Experts of a small language model: 2 picks a token.
Below are experts of layer 5 (counted from 0) of a mixture-of-experts language model. Rows are named router (the router's row for the expert) and show model dimensions 128-255. Each number is 128 + 24 x the weight over its row's rms, rounded and kept within 0 to 255.
After each expert's rows: a language model's description of what the expert responds to; "mostly gets" lists some tokens that are sent to it at least half of the time. This comes from a sample of Wikipedia text that the model never trained on.

# expert 25
router [162 166 156 123 125 105 156  97 136 104 127 100 120 155  73 101 136 112 149 133 121  67 165 144 147 128 153 130 162  91 158 121 129 142 143 144 166 137 126  76 131 148 116  95 140 158 149 107 113 147 119 112 154 102 107 142 109 149 155 161  61  96 127 149 169 131  99 106 143 164 126 110 146 121 145 141 198 118 144 125 103 109 148 126 105 101 135 128 152 118 108 133 142  99 121 145 118 135 152 136 144 153  67 130 119 130 122 130 134 110 117 115 106 164 100 142 129 153 131  83 117 111 114 158 130 179 138 127]
What it handles: Word-initial J, V, j and odd letters in foreign or transliterated names, often after I, e.g. I|j|az, He|j|az, J|iangsu, Mold|ov|an.
mostly gets: " J", " im", "On", " ear", " all", "j"

# expert 47
router [143 123 141 143 104  66 139 129 163 131 104  91 119 172  76 148 123 139 132 119 126 121 139  93 126 175 179 129 114  94 170 101 121 134 104  98 126 129 104 130 143 147 111 148 137 108 151 112 103 154 143 150 130 108 184 149 146 164 149 132 104  70 114 157  97 117  90  97 108 148 159 130 113 145 147 138 145 107 180 139  87 113 151 133 129 138 115 123 121 106 124 149 167  57 107 114 119  93 136 145  81 124 127 153 131 105 132  92 125 138 136 127 143 148 126 181 121  95 124 113 108 145 121 129 133 143 122 129]
What it handles: Initial consonant pieces like R, sl, dr, prov, v, especially genre lists in album articles, such as R-ock, R&B, sl-ide guitar.
mostly gets: " sl", " prov", " Sl", "oci", " dr", "cl"

# expert 54
router [117  69 112 149  95 104 141 123 126 149 161 144 165 151 110 111 148  89 174 115  94 157 126 103 149 112 150 142 151  94 146 121 100 112 150 153 118 110 128 116 163 152 144 149 186 139  98 159 156 140 145 143 173  88 125 149  95 105 144 130 114  72  95 143 133  92 130 123 161 129 142  98 137 170 149 146 182 144 154 160 111 114 111 123  96 132 127 122 136 130 127 123 149 107 112 155 135 129 111 138 119 129  74 132 161  87  97 122  81 125 126 118 129 177 107 148 138 112 104  71 141 152 152 142 117 112 142 105]
What it handles: Compass and institutional words starting proper names like New, North, South, National, Royal, plus pieces like end in Devendra, gender.
mostly gets: " New", " add", " North", " South", " Off", " Art"

# expert 2
router [123 183  99 130 124 102 165  96 129 115  91 141  83 121  73 135 145 137 120 133 126 115 139 122 158 158 157 139 150  86 143 114 108 128 120 105 130 151 101 138 166 108 140 120 145 138 135 124 123  99 135 123 152  73 163 128 148 131 113 140 162 126 130 152 162 105 121 111 138 189 142 128  85 126 134 142 150 118 157 133 119 152 136 128 119 138 120 117 109 130 123 155 144  99  97 101 122 137 118 108  85 159 115 115 128  93 169 106 117 142 131 159 119 155  98 158 135 127  91  94 130  95 181 138 121 120  78 107]
What it handles: Final word pieces completing place and landscape nouns like plate-au, tailg-ate, Ro-ad, and words such as River, north, water, rail.
mostly gets: " River", " north", " south", " water", " line", " rail"

# expert 53
router [146 118 117 146 119  90 144 110 112 113 102 100 102 128  76 140 116 113 118 117 146 103 139 112 154 147 154 151 152 103 171 118 130 162 112  87 138 128 104 124 162 135 156 114 170 151 149 139 126  90 190 153 164  94 148 123 144 133 151 174  85  86 100 156 132  83 106 124 147 160 153 141 144 169 135 131 133  86 173 103  93 111 133 105 116 115  78 117 141 117 114 125 169  98 111 160 150 119 127 185 123 159 133 139 148 122 116  92 100 102 162 125 117 148 120 143 165 112 119 109 125  98 180 182 142 116 127 124]
What it handles: Word-initial l or L fragments and stems like rem, form, mark, as in l-ength, l-osing, L-and, body length descriptions.
mostly gets: " l", " rem", " mark", " form", "-l", " cover"

# expert 46
router [138 149 124 105  98 105 114 127 119 141 117  93 158 167  75 115 114 122 167 102  79 111 124 130 150 136 134  96 148  98 152  96  99 137 109  89 143 168 127 130 160  99 133 151 160 120 165 150 157 135 146 132 111  94 134 114  95 115 144 144 140 112 120 132 133 129 102 123 110 138 160 125 123 185 137 168 158 132 133 121 118 110 161 152 127 152 127 146 169 103  98 122 148  98  60  94 139 126 138 141 106 148 129 139 129 120 135 132 110 155 134 135 135 147 124 150 116 135 105  72 119 116 181 167 112 107 125 111]
What it handles: Stems of work and performance words like work, act, film, play, lead, show, appear, often before a suffix, including "Work" section headings.
mostly gets: " act", " work", " film", " us", " show", " play"

# expert 50
router [147 158 108 127 128 124 151  84 138 163 117 136 122 139  80 134 145 116 131 151 127 142 122 132 116 150 151 149 129 107 142 127  86 124 108 109 158 166  77  89 120 137  95 161  90 143 135 113 115 131 198 144 148  65 129 128 108 117 137 161 124 103  93 144  99 100 155 129 139 178 148 100 102 159 131 148 166  78 144 139 105 129 140 115 112 156  67 128 118 144  76 121 149  86  99 160 125 153 128 127 114 168 136 128 134 135 141 118 140 164 135 122 142 149 121 148 128 163 116  75 125 107 125 114 122 117 141 154]
What it handles: Past tense and participle endings ed, ing, ated on verbs in narrative prose, e.g. describ-ed, employ-ed, and used, included, announced.
mostly gets: " used", " included", " said", " served", " announced", " published"

# expert 15
router [134 113 136 101 169  77 117 109  87 128 101 132 105 138 100 125 140 111 129 146 110  79 149 125 133 168 150  86 152 119 145 156 132 137 138 108 107 138 127 100 128 150 102 121  89 138 101 123 114 147 174 143 138 103 157 154 120 175 150 157  95 124 122 188 100 118 112 145 109 123 136 111 121 157 161 130 149 119 161 120  94 115 136 116 118 126  97 161 127 138 127 110 150  71 120 133 120 127 116 125 144 170 126 119 130 104 138  97 119 154 130  99 133 158 144 138 141 129 105 132 140 142  96 125 143 106 127 120]
What it handles: Single word-initial letters B, M, b, A split from the rest of a word, as in B-oat, b-ronze, b-attalion, M-ember.
mostly gets: " B", " b", " Bar", " Med", " med", " cap"

# expert 34
router [140 157 142 132 157  90 128  85 120 150 129  89 109 148  89 127 136 136 143 109 133 142 126 149 126 140 186 101 132  84 180 147  90 128 109 132 123 149 125  89 132  89 135 112 153 131 132 123 107 113 129 131 145  71 179 124 101 128 117 169  97 106 108 166 138  92 159 122 135 155 142 116 118 123 185 141 164 104 127 106 120 137 136 117 102 146 122 116 136 120 117 117 136 114  92 138 135 145 119 117  96 121 109 130 143  84 105 100 116 151 109 126 166 137  75 166 101 149 103 116 129  92 164 154 122  97 124 144]
What it handles: Final word of place or institution names, and nouns for them, such as University after Harvard, School, City, Church, town, station.
mostly gets: " University", " School", "useum", " city", " school", " town"

# expert 31
router [147 120 121 155 119  96 165 110 149 189 112 140 133 153  62 114 117 104 112 121 154 158 152 146 141 157 172 137 153 110 136 129 114 125 133 134 155 149 105 121 137 118 117 121 107 151 121 136 125 125 133 131 109  92 132 127 135 114 142 166 153 111  98 182 136 124 164 119 136 148 138 113 128 151 151 168 136 113 139 125 137  96 150 111 118 133  84 142 139 155 111 143 137  75 113 147 110 115 121 126 110 131 131 122 139 138 114 138 122 174 111 122 155 164 124 157 117 108 128 120 130 105 134 163 125  91 128 105]
What it handles: List dashes starting infobox fields (- Founded:, - College:) plus full years and final digits of dates in tables, e.g. 2019, 193|5.
mostly gets: " 2019", " 2012", " 2015", " 2018", " 2014", " 2002"

# expert 4
router [131 157 117 128 134 131 168  78 136 118 119  90 101 163 104 127 155  95 148 106 126 133 139 128 136 165 143 117 118 113 137 105  98 140 128 130 126 160  90  87 110 145 102 132 143 122 152 137  83 184 159 144 152  67 124 142 121 172 145 152  94 146 133 147 121  70 113 125 152 159 133 111 111 145 137 153 168 114 111 160 133 112 153 127 156 161  99 143 116  92 118 116 151 123 112 152 109 147 149 114 148 171 105 141 156 115 139 112 105 108 131 135 157 166 162 155 128 114  79 123  90 126 161 142 124 134 112 135]
What it handles: Word-starting pieces beginning with t, w, sh, qu, fl, often a single letter before the rest, as in w|alleye, t|roops, Es|qu|ire.
mostly gets: " t", " w", " sh", " fl", " W", " qu"

# expert 27
router [126 145 114 138 127 107 122 140 137 169 112 106 113 149 100 120 177  89 126 119 127 144 143 139 118 131 182 117 148 113 128 135  86 105 136 143 145 130  83  65 170  93 137 151  88 149 139 116 127 142 195 143 122  78 160 127 127 132 130 132 154 131 112 143 150  99 122 138 146 131 135  98 124 159 124 173 137 121 147 160  98  96 168 130 126 146 111 129 135 130 128 118 177 117  57 167  96 103 104 140 154 138 109 126 112 129 124  96 117 133 125 112 144 127 103 156 159 146  95 139 138 133 119 156 149 129 146 130]
What it handles: Nouns naming a person's role or an attribute, like member, president, author, candidate, known, often in infobox fields such as Authority:, Nationality:.
mostly gets: " ", " member", "andidate", " president", " author", " known"

# expert 1
router [145 162 109 147 123 108 125 113 121 174 118 121 125 133  75 111 140 135 137 127 126 124 121 119 115 126 126 116 155  93 150 137  98 139 100 109 151 139 100  98 182 129 118 135 149 141 138 114 116 152 187 152 151  74 142 141 119 135 142 145 132 140 108 176 133  83 108 125 146 161 113 109 125 172 160 135 153 127 156 116 113 119 154 115 101 135 106 121 159  97  89 173 134 114 116 141 111 135 150 163 114 130  93 103 144 132 173 114 128 100 122 145 162 175 132 156 141 137 119 117 117 152 160  99 114 144 101 147]
What it handles: Line breaks and wiki heading markers (==, ===, ====) around section titles and paragraph boundaries, e.g. == Life ==, ===History===.
mostly gets: "==", " ==", " ===", "====", "===", "s=="

# expert 51
router [144 157 155 140  78 116 116 115 142 128 134 126 111 123  72 122 145 160 119 120 123 115 147 153 155 114 145  94 154 125 148 110 111 104 128 148 107 163 128 113 152 145 138 101 145 145 127 112 110 159 160 129 136 105 133 102 121 137 173 133 103  93 126 156 149 113 148 146 137 135 136 116 101 159 179 140 193 114  99 134 105 120 180 113 155 148 130 151 100  92 122 139 140 100 108 129 130 139 115 152 133 138 149 149 133 103 130  96 111 126 178 122 121 182 133 142 163 106 103  84 151 145 134 130 134 118 125 146]
What it handles: Uppercase letters in acronyms, chemical SMILES strings and abbreviations, like O in C(=O), MIZ, NCAA, USA, and km/h slashes.
mostly gets: " O", " o", " U", " (A", " (I", " (P"

# expert 24
router [162 148 132 134 118  98 123  80 127 108 117 118 145 136  55 110 105 128 148 130 127  98 159 103 123 145 148 147 140 142 150 127  81 136 143 121 133 137  88 120 142 163 126 178  92 119 168 142 117 137 147 110 122 108 164 129 120 120 161 132  93 128 113 144 115  79  98 105 129 107 161 130 121 123 172 146 149 118 142 137 143 139 157 132 101 182 106 119 144  94 105 164 162 112 107 156  93 119 119 119 112 135  83 144 156 122 146 125 121 117 114 108 131 123  97 193 156 152 126 115 117 126 152 158 165 139 113 138]
What it handles: The article a and capital letters or first syllables starting foreign proper names in lists and tables, such as K in Kintana, P, Ch.
mostly gets: " K", " P", " Ma", " a", " H", " La"

# expert 43
router [141 142  79 152 148 103 131 111 140 149 114 127 127 111  41 123 142 113 138 131 106 144 137 127 125 149 141 110 150 103 167 108 114 160 109 116 126 138 120  92 115  93 115 111 103 169 129 107 106 150 145 107 181 110 140 120 119 167 145 135 117 104 103 175 140 100 145  75 145 169 165 156 127 198 160 123 132 124 194 149 112 136 113 143 117 112  88 102 110 135 107 134 135 108 111 142  95 139 131 129 113 135 111 138 133 107 144 133 102 147 150  88 159 121 100 188 156 142 120  70 106 134 133 146 127  96 114 113]
What it handles: Century-decade prefixes of years like 197, 198, 193 after born, in, or dashes, plus row numbers in tables, e.g. (born 197|3).
mostly gets: " 197", " 196", " 198", " 193", " 194", " 195"

# expert 26
router [138 115 102 139 117  71 131  89 144 144 109 116  91 166  79 155 131 112 167  93 126 149 147 117 108 144 151 142 171  93 160 133  89 136 141  89 123 159 110 115 176 123 128 141 107 122 147  99 102 142 147 104 151  86 121 143  78 117 153 139 138 102  94 153 125  91 123 115 123 140 171 109 106 120 162 150 171 103 137 119 113 131 138 167 126 130 115 132 169 114 133 151 180  81 127 137 148 124 135 141 101 141  88 129 110 102 127  93 114 130 127 127 141  97  77 178 138 166 125 112 106 112 159 158 117 132 138 129]
What it handles: Conjunctions and, &, and dashes joining names in album credits and tracklists, plus music, Best and common first names like Michael, David.
mostly gets: " music", " Music", " &", " Michael", "usic", " Robert"

# expert 44
router [140 120 127 113 153 100 127 120 119 128 143  95 123 148  63 111 109 135 125 120 119 124 136 144 130 130 156 128 156 110 163 109 127 125 111 138 156 138 126 102 174 143 151 143 126  97 147 124 139 115 180 134 175  80 151 157  97 156 132 153 119 145 116 136 142  99  95 101 136 130  99  91 114 100 150 158 138 133 145 131 114 135 145 127 119 119 130 112  96 143 145 166 146 126 128 118 108 128 127 114 126 154 143 134 142 128 130  96 132 154 141 165 123 128 134 180 146 141 101  98  82 129 112 112  78 130 132 106]
What it handles: Second or third pieces of capitalized names and places, such as Ar-th-ur, Col-wyn, Ed-mon-ton, often in lists and coordinate-heavy geography pages.
mostly gets: " Col", " Mon", " dem", " Air", " Dem", " rail"

# expert 30
router [124 185 147 101 169  98 130 140 155 152 127 108  85 148 115 116 113 131 123 127 126 127 159 116 150 149 137  88 119 100 159 157 127 102 140  85 150 127 117 111 152  89 118 128  95 162 153 127 126 170 163 122 140  69 136 124 153 131 158 167 145  98 102 168 152 106 109 143 125 126 135 119 115 177 165 142 128 139 113 100 108 129 145 153 162 176 116 108 127  88 104 175 159  68  96 128 124 129  97 135 102 126 116 130 134 125 114 132 142 110 136 128 132 125 119 164 128 152 129  96 129 109 140 141 129 111  97 159]
What it handles: Internal syllables of surnames and words, such as om in Romanticism, Somerville, ev in Vorobyev, Kevin, plus serv, Japan, Tom.
mostly gets: "om", " serv", " Tom", " Japan", "ivers", " Pri"

# expert 45
router [139 137 104 105 142 103 169 103 132 159  73 100 130 134 124 162 138 123 118 124 114 111 121 110 147 148 138 135 176 100 149 135 114 113 111 165 134 170 123  71 154 131 119 131  88 148 162 133 111  97 166 144 150  98 125 129 131 141 148 152 114  97 106 157 138  97  97 114 139 133 151  89 109 123 144 127 185 128 153 113 113 120 162 122 132 161  83 139 140 119 112 158 174  91  91 130 142 120 114 116 110 129 106 153 137 116 109 114 126 131 130 125 136 155 118 147 130 172 105  80 112 152 142 140 128  99 110 111]
What it handles: Pipe characters between cells in data and sports tables, especially after numbers or dashes, plus semicolons in lists like –; ✓;.
mostly gets: " 0;", " —;", " |", ");", ";"

# expert 36
router [134 147 117 145 142 105 151 108 126 142 121 117 141 124  83 137 134 134 100 116 122 116 158 125 138 157 139  99 148 117 159 142  90 130 102 124  74 166 120  83 106  97 125 146 114 128 139 126 107 162 118  97 135  68 105 141 137 121 164 136 102  97 113 158 179  89 126 120 173 144 171 131 119 145 139 129 170 131 161  73 131 121 167 136  88 151 130  89  89 114  97 126 177 113 100 131 156 135 145 146 112 154 133 129 133 118 127  97 103 141 125  81 150 116 142 144 118 160 150  71 111 116 160 122 104 138 104 111]
What it handles: Middle pieces of foreign personal and place names in tables and lists, such as em in Agyemang, Aquemini, Cinema, ia in Seria.
mostly gets: " Sal", "em", " 202", "og", "bor", "by"

# expert 17
router [132 193 126 129 113  61 120 111 131 129 135 125  97 136  72 115 121 132 142 104 136 151 142 113 143 160 161 105 142 110 134 111 101 120 145 130 110 137 136  84 149  54 121 108 113 133 133 154 118  99 174 118 132  96 117 103 136 118 143 117 120 158 115 164 148  75 110 116 107 182 144 120 104 132 163 149 144 110 153 128 130 130 154 127 114 140 110  99 143 123 127 141 169  88 111 148 134 140 129 144 120 137  91 116 142  84 108 103 130 161 121 127 143 173 145 178 138 104  95  74 127 152 138 173 116 119  95 151]
What it handles: Nouns for sporting or electoral contests and ranks, such as season, round, Championship, Cup, election, place, often before plural s.
mostly gets: " season", " Championship", " election", " Cup", " round", " position"

# expert 39
router [133 154 102  99 101  88 161 125 117 140  83 120 127 153  46 115 127 124 115 105 115  80 118 161 112 152 159 124 151  90 148 153 117 136 107 116  96 113 120  68 149 132 137 145 137 112 142 133 114 177 174 138 176 115 155 133 103 165 187 141 129 128 116 136 140 121 153 120 133 140 168 101 144 159 176 160 169  98 144  95  83 120 150 127  92 172 110  97 147 111 109 137 152 129 101 156  99 129 101 101 121 120 101 143 118 123 139 154 125 151 133 158 161 129 119 130 134 139 101 141 120 118 114 158 135 108  94 128]
What it handles: is, was, he, she, (born) at the start of biographical statements, such as was an American record producer, plus stray k, f, M starts.
mostly gets: " k", " she", " My", " based", " pe", " born"

# expert 5
router [134 152 129 144 110 135 170  74 129 158 128 114 116 145  55 112 138 133 129  85 123 105 135 128 136 155 143  94 163  98 150 129  66 121 126 120 119 144 115 110 177 152 128 127 128 131 149 103 123 130 186 118 111  97 115 135 103 130 140 172  94  85  88 129 166  70 135 150 131 140 129  88 134 196 168 161 177 117 151 132 113 119 119 138 129 175  96  92 142 167 100 127 127 115 101 139 103 144 134 101 148 133 112 119 139 128 140 100 154 138 122 146 149 136 115 185 145 165 124 106 149 110 173 112 116 102 108 130]
What it handles: Auxiliary and linking verbs, to, and, also, right after a subject or comma, as in was intended, could be, and signed.
mostly gets: " would", " has", " began", " been", " also", " have"

# expert 10
router [146 129 124 122 134 102 137  94 124 171 105 147 113 136  69 131 137 112 147  96 104 106 159 123 161 162 141 109 154  97 195 121  92 131 124 114 140 118  77  98 148 116 142 154 113 142 123 121 108 166 149 118 110  86 147 137 127 171 133 158 109 106  80 159 154  77 100 105 135 158 170 127 112 141 161 122 190  99 155 143 101 134 166 141 129 135 123 126  93 130 115 150 118  62  89 130 141 132 131 121  94 134  88 137 150 123 129  94 115 125 119 116 157 135 125 139 136 145 108 119 122 128 154 113  92 122 103 136]
What it handles: Prepositions and subordinating conjunctions after a noun or verb, mostly "of", also for, to, by, when, because, before, while.
mostly gets: " when", " because", " before", " if", " while", " since"

# expert 8
router [161 138 100  80 134 123 131 119 106 119 121 153 113 104  76 112 168 130 154 113 147  91 136  88 135 162 117 107 165 103 162 112  84 134 118 138 118 163 158 107 160 117 105 145 106 142 141  99 112 146 153 169 124  88 127 126 110 140 157 146 116 114 124 152 141 104 100  93 144 144 135 114 125 152 167 119 172 153 178 122  97 138 129 137 143 167 122 138 114 121  89 113 141 139 101 144 135 179 140 117 145 141 137 148 176 115 161 135 108 139 104 136 134 121 125 159 147 146 108 116 109 130 137 161 116 130 131  82]
What it handles: Mid-word pieces inside personal and place names, often South Asian, Arabic or Slavic, in rosters and tables, e.g. J-ac-ob, M-ab-il.
mostly gets: "az", "ac", "ab", "ig", "ib", " re"

# expert 29
router [143 152 118 138 112 113 156 109 112 195 114 131 121 146 114 105 132  99 145 104  82 103 175 145 154 175 165 112 122  80 151 117 110 109 118 127 115 146  96 111 136 127 108 122 124 137 143 115 130 129 168 113 135  85 118 140 134 125 159 156 117 109 125 139 118 104 150 113 161 140 159 123 118 191 144 156 115 139 154 142  92  96 156 131 129 141  80 112 118 132 115 132 158  70  79 142  86 137 132 139 109 120  72 141 160 119 129 115 150 176 123 142 156 110 103 138 129 143 117  74 108 131 136 151 119 114 118 119]
What it handles: Articles, possessives and attributive adjectives opening a noun phrase, such as the, this, its, public, same, original, often after of or to.
mostly gets: " this", " these", " public", " This", " original", " its"

# expert 61
router [126 117 125 110 128  98 154 123 145 140 106 108 160 105  96 124 146  95 159 138 116 110 132 142 141 183 132  96 159 123 172 128  76 133  93 101 146 127  86 105 140 113 110 126 144 143 106  82 106 169 165 140 126 108 108 151  97 126 147 139 111 107 135 149 160  78 111 101 143 111 154 142 127 131 165 144 123 110 150 139 118 113 107 128 157 140  89 146 160 123 141 152 136 109 108 133 129 130 114 126 136 127 126 100 100  82 103 131 126 160 141 132 174 141 131 154 123 151 111  53 161 160 142 155 130 143 137 138]
What it handles: Stems of nationality and proper adjectives (Dan, Austral, Roman, Ital, Phil) and taxonomy or census field starts, e.g. Dan|ish, E|udicots.
mostly gets: " Phil", " Austral", " fac", " bas", " Roman", " Dan"

# expert 14
router [129 186 124 157 136 128 156 116 119  99  97 130 129 142  63 116 140 123 181  95 120 121 108 128 103 115 111 159 149  86 139 124 129 111 117  86 155 161  99 112 150 131  97 131 139 140 140 132 120 121 169 113 129  67 139 150 127 120 147 135 126  70 115 152 142  84 120  89 149 118 167  98 126 176 123 153 128  97 142 121 114 113 144 128  96 157 101 122 117 152 168 118 174 110 104 142 132 148 151 141 105 121 127 154 153 118 126 139 146 115 117 117 154 170 110 187 135 151  92  98  85  86 138 177 121 121 128  90]
What it handles: Word-initial pieces pr, pre, resp and the fragment ess, often in taxonomy lists and author abbreviations like Suess, or es-s-ays.
mostly gets: " pr", " pre", " resp", " success", "ess", " ed"

# expert 7
router [149 111 132 111 106  97 116 102 133 138 103 132 149 145 104  77 148 116 112 140 147 117 117 128 146 131 137 124 130  85 170  88 142 117  90 141 182 176  95 140 126 136 110 125 130 142 157 145 126 151 135 144 132  87 121 147 121 139 142 139 137 119 128 156 147  70 133 107 145 133 156 126 105 138 151  98 179 104 156 117 101 102 180 127  97 159 118 116 119 145 116 148 182  93  92 110 115 104 132 115 106 122 105 127 124  82 114  92 113 103 109 155 137 173  81 164 134 151 132 131 125 129  91 141 139  78 133  98]
What it handles: First pieces of words and names starting with D, R, d, pro, Ad, Am, often split mid-word, e.g. Sub|d|ivision, D|owney, P|ro|fessor.
mostly gets: " D", " pro", " Ed", " Pro", " Ad", " R"

# expert 59
router [117 138 110 135 145 107 132 100 129 172 103 124  99 140 123 106 143 107 141  99 129 116 130 117 109 160 149 126 150 118 124 142 111 163 105 106 148 144 128  96 145  92  92 179 116 147 142 109 122  98 140 113 137  95 127 135 106 141 127 160  87 120 102 126 133  99 126 135 138 173 158 110  95 168 145 140 144 103 141 117 146 107 155 122 124 130  92 109 139 118 124 159 165  90 123 119 107 117 134 149 140 125 104  93 147  94 114 126 129 163 121 146 133 143  81 143 134 148 104  95 100 112 131 148 113 118 115 124]
What it handles: Possessive 's, nationality suffixes and sports words before team nouns, such as Dut-ch, Scott-ish, football, League, Men's.
mostly gets: " football", "ootball", " League", "ball", "@", " aff"

# expert 9
router [145 161  91 164 117  93 126 104 137 160 114 157 155 117  64 124 139 133 135 136 107 119 146 133 139 153 175 125 163 137 158 151 137 134 129 130 129 128 112 116 124 172  89 137 109 104 168 128  98 106 144 121 148 108 175 106 134 155 124 142 137  92 102 175 155 128 115 111 138 113 139  82 127 178 145 151 167  92 162 135 129  95 158  98 116 151 108 107 109 160 124 125 155 112 132 139 140 129 118 129 108 127  93 138 115 124 119 104 126 160 129 131 112 153  84 157 146 158 137 102 127 135 185 134 115 117 113 137]
What it handles: Second pieces of words split after a short opening letter, like f-at-al, know-led-ge, F-oc-us, plus whole words dec, par, due, won.
mostly gets: " Par", " dec", " par", " right", " won", " due"

# expert 48
router [155 107 136 136 133  80 162 131 143 162 114 125 118 158 110  89 152 138 142  73 111 137 141 149 137 147 148 137 146  83 137 117  79 109 104 102 129 142  65  98 138 114 135 146 108 154 151  97 132 101 145 102 111  89 131 137  87  91 161 163  91  91  88 161 128 100 113 103 155 147 169 109 124 134 163 167 142 106 124 145 114 124 160 120 147 109 135 147 155 139 126 174 171  83 110 123 134 151 128 154 126 128 112 137 142 133 145 120 130 149 128 118 165 122 128 146 142 140 110 102  94 141 151 137 109 106 109 131]
What it handles: Mostly the after prepositions, plus infobox and table punctuation, coordinate marks ″N, and media words like television, radio, video, Best, international.
mostly gets: "adio", "levision", " TV", "ideo", " Best", "°N"

# expert 12
router [141 164 114 138 100 133 133 108 157 153 105 138 113  92  90 123 167 122 127  91 134  97 125 108 126 154 151 128 121 109 158 135  74 132  83 127 102 162 107 121 155 142 150 101 150 169 138 107 124 178 166 140 134  82 129 140  91 120 126 119 115 103 134 141 126 129  57 109 177 166 144 101 112 192 161 114 127 132 178 103 131 103 131  95 138 161  69 143 110 149 113 157 161  67 110 125 137 144 133 133 132 133 117 130 105 142 136 112 124 135 157 107 186 154 125 153 145 136  79  94 112 124 179 129 137 129 132 134]
What it handles: Object pronouns him, them, her, plus not and an, and inner word pieces like im in elimination, os in positive, ically, ively.
mostly gets: " him", "im", " them", " not", " an", "ically"

# expert 32
router [143 128 117 148 163 126 159  95 138 176  99 113 114 129 107 116 122 116  99  99 141 151 160  98 117 146 166 131 153 112 143 132  90 138 110 128 123 130  90  81 125  88 151 133 149 129 124 114 104 150 142 122 151 106 150 135  93 119 147 133 136 101 128 138 151  76 131 108 129 158 175 115 151 144 144 117 159 104 154 117 122 140 125 131 130 132 125 114 152 109 152 131 167  98  92 141 107 118 144  96 130 120 107 129 136 143 134 107 115 157 126 106 162 164 103 190 159 109 119 113 123 137 139 129 127  99 102 126]
What it handles: Closing brackets after numbers in career stats and life dates, e.g. (1977–1982), (6), plus endings of country or service words in tables.
mostly gets: "T)", "0)", ")", "5)", "3)", "1)"

# expert 13
router [169 157 133 151 143 112 167  73 135 123 102 101 137 117  72 137 129 149 108 141 141 125 136 104 177 172 143 125 166  79 182 150 103 126 135 111 112 133  89 124 127  80  79 140 136 136 146 150 107 172 156 145 117  80 123 134 111 134 142 136 111 113 109 151 128  94 147 124 123  95 167  76  87 119 153 109 169 152 130 115 134 109 114 131 142 131 108 109 111  99 121 135 149  83 110 114 116 128 122 143 120 143  85 126 146 129 139 102 130  74 111 131 130 115  84 148 176 114 141 100 134 109 170 168 125  99 162 127]
What it handles: Single vowel or short vowel pieces (a, u, o, it, ia, ina) inside or ending foreign names and words, e.g. Korolyov|a, Roman|ia, purs|u|it.
mostly gets: "ida", "u", "ara", "a", "ico", "it"

# expert 58
router [149 101 129 134 147  87 150  96 126 145 136 124 123 122  86 127 142 118 128 137 128 144 124 134 139 160 116 117 139 118 152  94 126 113 111 105  83 130  74  88 147 134  90 129 148 132 158  70 136 138 175 140 142 117 123 138 143 137 133 161 121 117  92 158 150  85  86  73 119 129 173 134 111 154 164 138 154 133 131 130 108 127 134 103 125 135  92 135 140 129 133 173 179  97 111 146 107 154 114 147  97 170 118 147 159 113 146  99 128 155 126 118 153 144 120 191 136 141 121 119 110 158 144 139 147  79 121 126]
What it handles: Mid-word suffix pieces of long Latinate words, such as al, ic, ated, ation, ist, as in hormon|al, epilept|ic, also non-Latin script characters.
mostly gets: " commun", " Kh", " political", " activ", " Liber", "ulation"

# expert 19
router [111 140 148 130 144 113 150 102  83 135 124 111 119  78  50 116 131 127 100 122  96 148 105 145 132 161 177 120 143  88 176 149  92 133 102 107 132 137 131 113 164  95 111 111 135 127 108 154 108 169 148 141 126  89 101 122 124 135 174 163 137 129 100 142 132 101 101 111 164 119 158 121 113 106 151 107 140 120 164 110  95 118 140 146 128 157 129 109 123 132 125 132 166  68  94 140 157 134 117  95  99 157 136 161 134 108 144 119 135 137 132 133 153 159 123 181 148 169 120  97 150 134 148 129 131 105 103 110]
What it handles: Middle syllables (yl, or, el, id, ch) of long scientific, taxonomic and medical words, e.g. Staph|yl|ococcus, Chlamyph|or|inae, Act|in|omycetota.
mostly gets: " Mor", " Hol", "yl", "ae", "id", "hel"

# expert 22
router [140 124 115 157  95  84 139  58 142 122  95 105 115 104  87  91 143 127 108 118 110 104 162 143 121 147 102  89 113  88 172 143 140 150 122 122 119 163 110 106 142 131 132 132 124 124 154 145 126 161 154 131 162 121 131 123 117 113 161 154 106 151  94 159 139  85 106 115 136 155 120 131 109 144 143 142 129 115 145 145 106 118 118 144 110 160 104 130 120 115 114 145 170  96 132 106  95 132 109 128 103 100  91 172 114 114 148 106 145 138 100 126 152 181 135 179 168  91 139  88 118 133 160 122 133 132 116 143]
What it handles: Pipe cells, line breaks and dashes in wiki tables and lists, especially the pipe opening a new row after a line break.
mostly gets: " bre", "-y", " (f", "|", "--", "["

# expert 23
router [140 122 115 124 108 120 164 103 154 180 117 144 136 140  88 112 118  97 122  84 144 116 124 138 150 127 146  79 135 115 151 128 117 116 144 119 124 154 116 101 112 149 120 137 153 145 153 137 136 122 143 152 167 109 152 134  66 154 140 142 128 103 103 157 172 102 130 112 104 139 122 114 130 139 121 134 105  95 176 182 106 119 160 112 150 127 139 123 127 143 113 169 161 103 102 126 150  96 123  89 109 125 119 134 129  84 112  98 118 128 142 135 144 125 115 172 124 140 104  96 122 133 134 131 131 147 133 118]
What it handles: Opening pieces like con, trans, reg, co, st-r in sports reports, such as w-r-estler, st-re-ak, co-ached, plus table brackets.
mostly gets: " con", " trans", " co", " reg", " Reg", " Trans"

# expert 37
router [148 137 113 131 123 101 111 129 115 122 118 142  91 175  48 105 126 113 121 125 123 153 199 105 138 156 144 144 124  86 111 103 112 173 104 135 112 136  96 123 144 137 137 137 112 129 155 126 121  97 149 131 127 123 128 103  95 139 132 146 136 105 123 149 144 100  95 116 139 131 146 138 128 128 117 157 180  86 135 143 104 149 157  93 147 164  73 137 137 147 107 140 156  86  80 150 126 155 142 117 106 133 119 132 137 121 123 119 134 114 155 120 138 146 105 152 140 150 118  96 120 131 159 167 170 129 141 115]
What it handles: Word-initial L, N, T in names, especially Korean and Chinese romanized names in tables, plus pieces like ight, riend, e.g. L|ai-sheung, L|im.
mostly gets: " L", "riend", " child", "-l", " N", " best"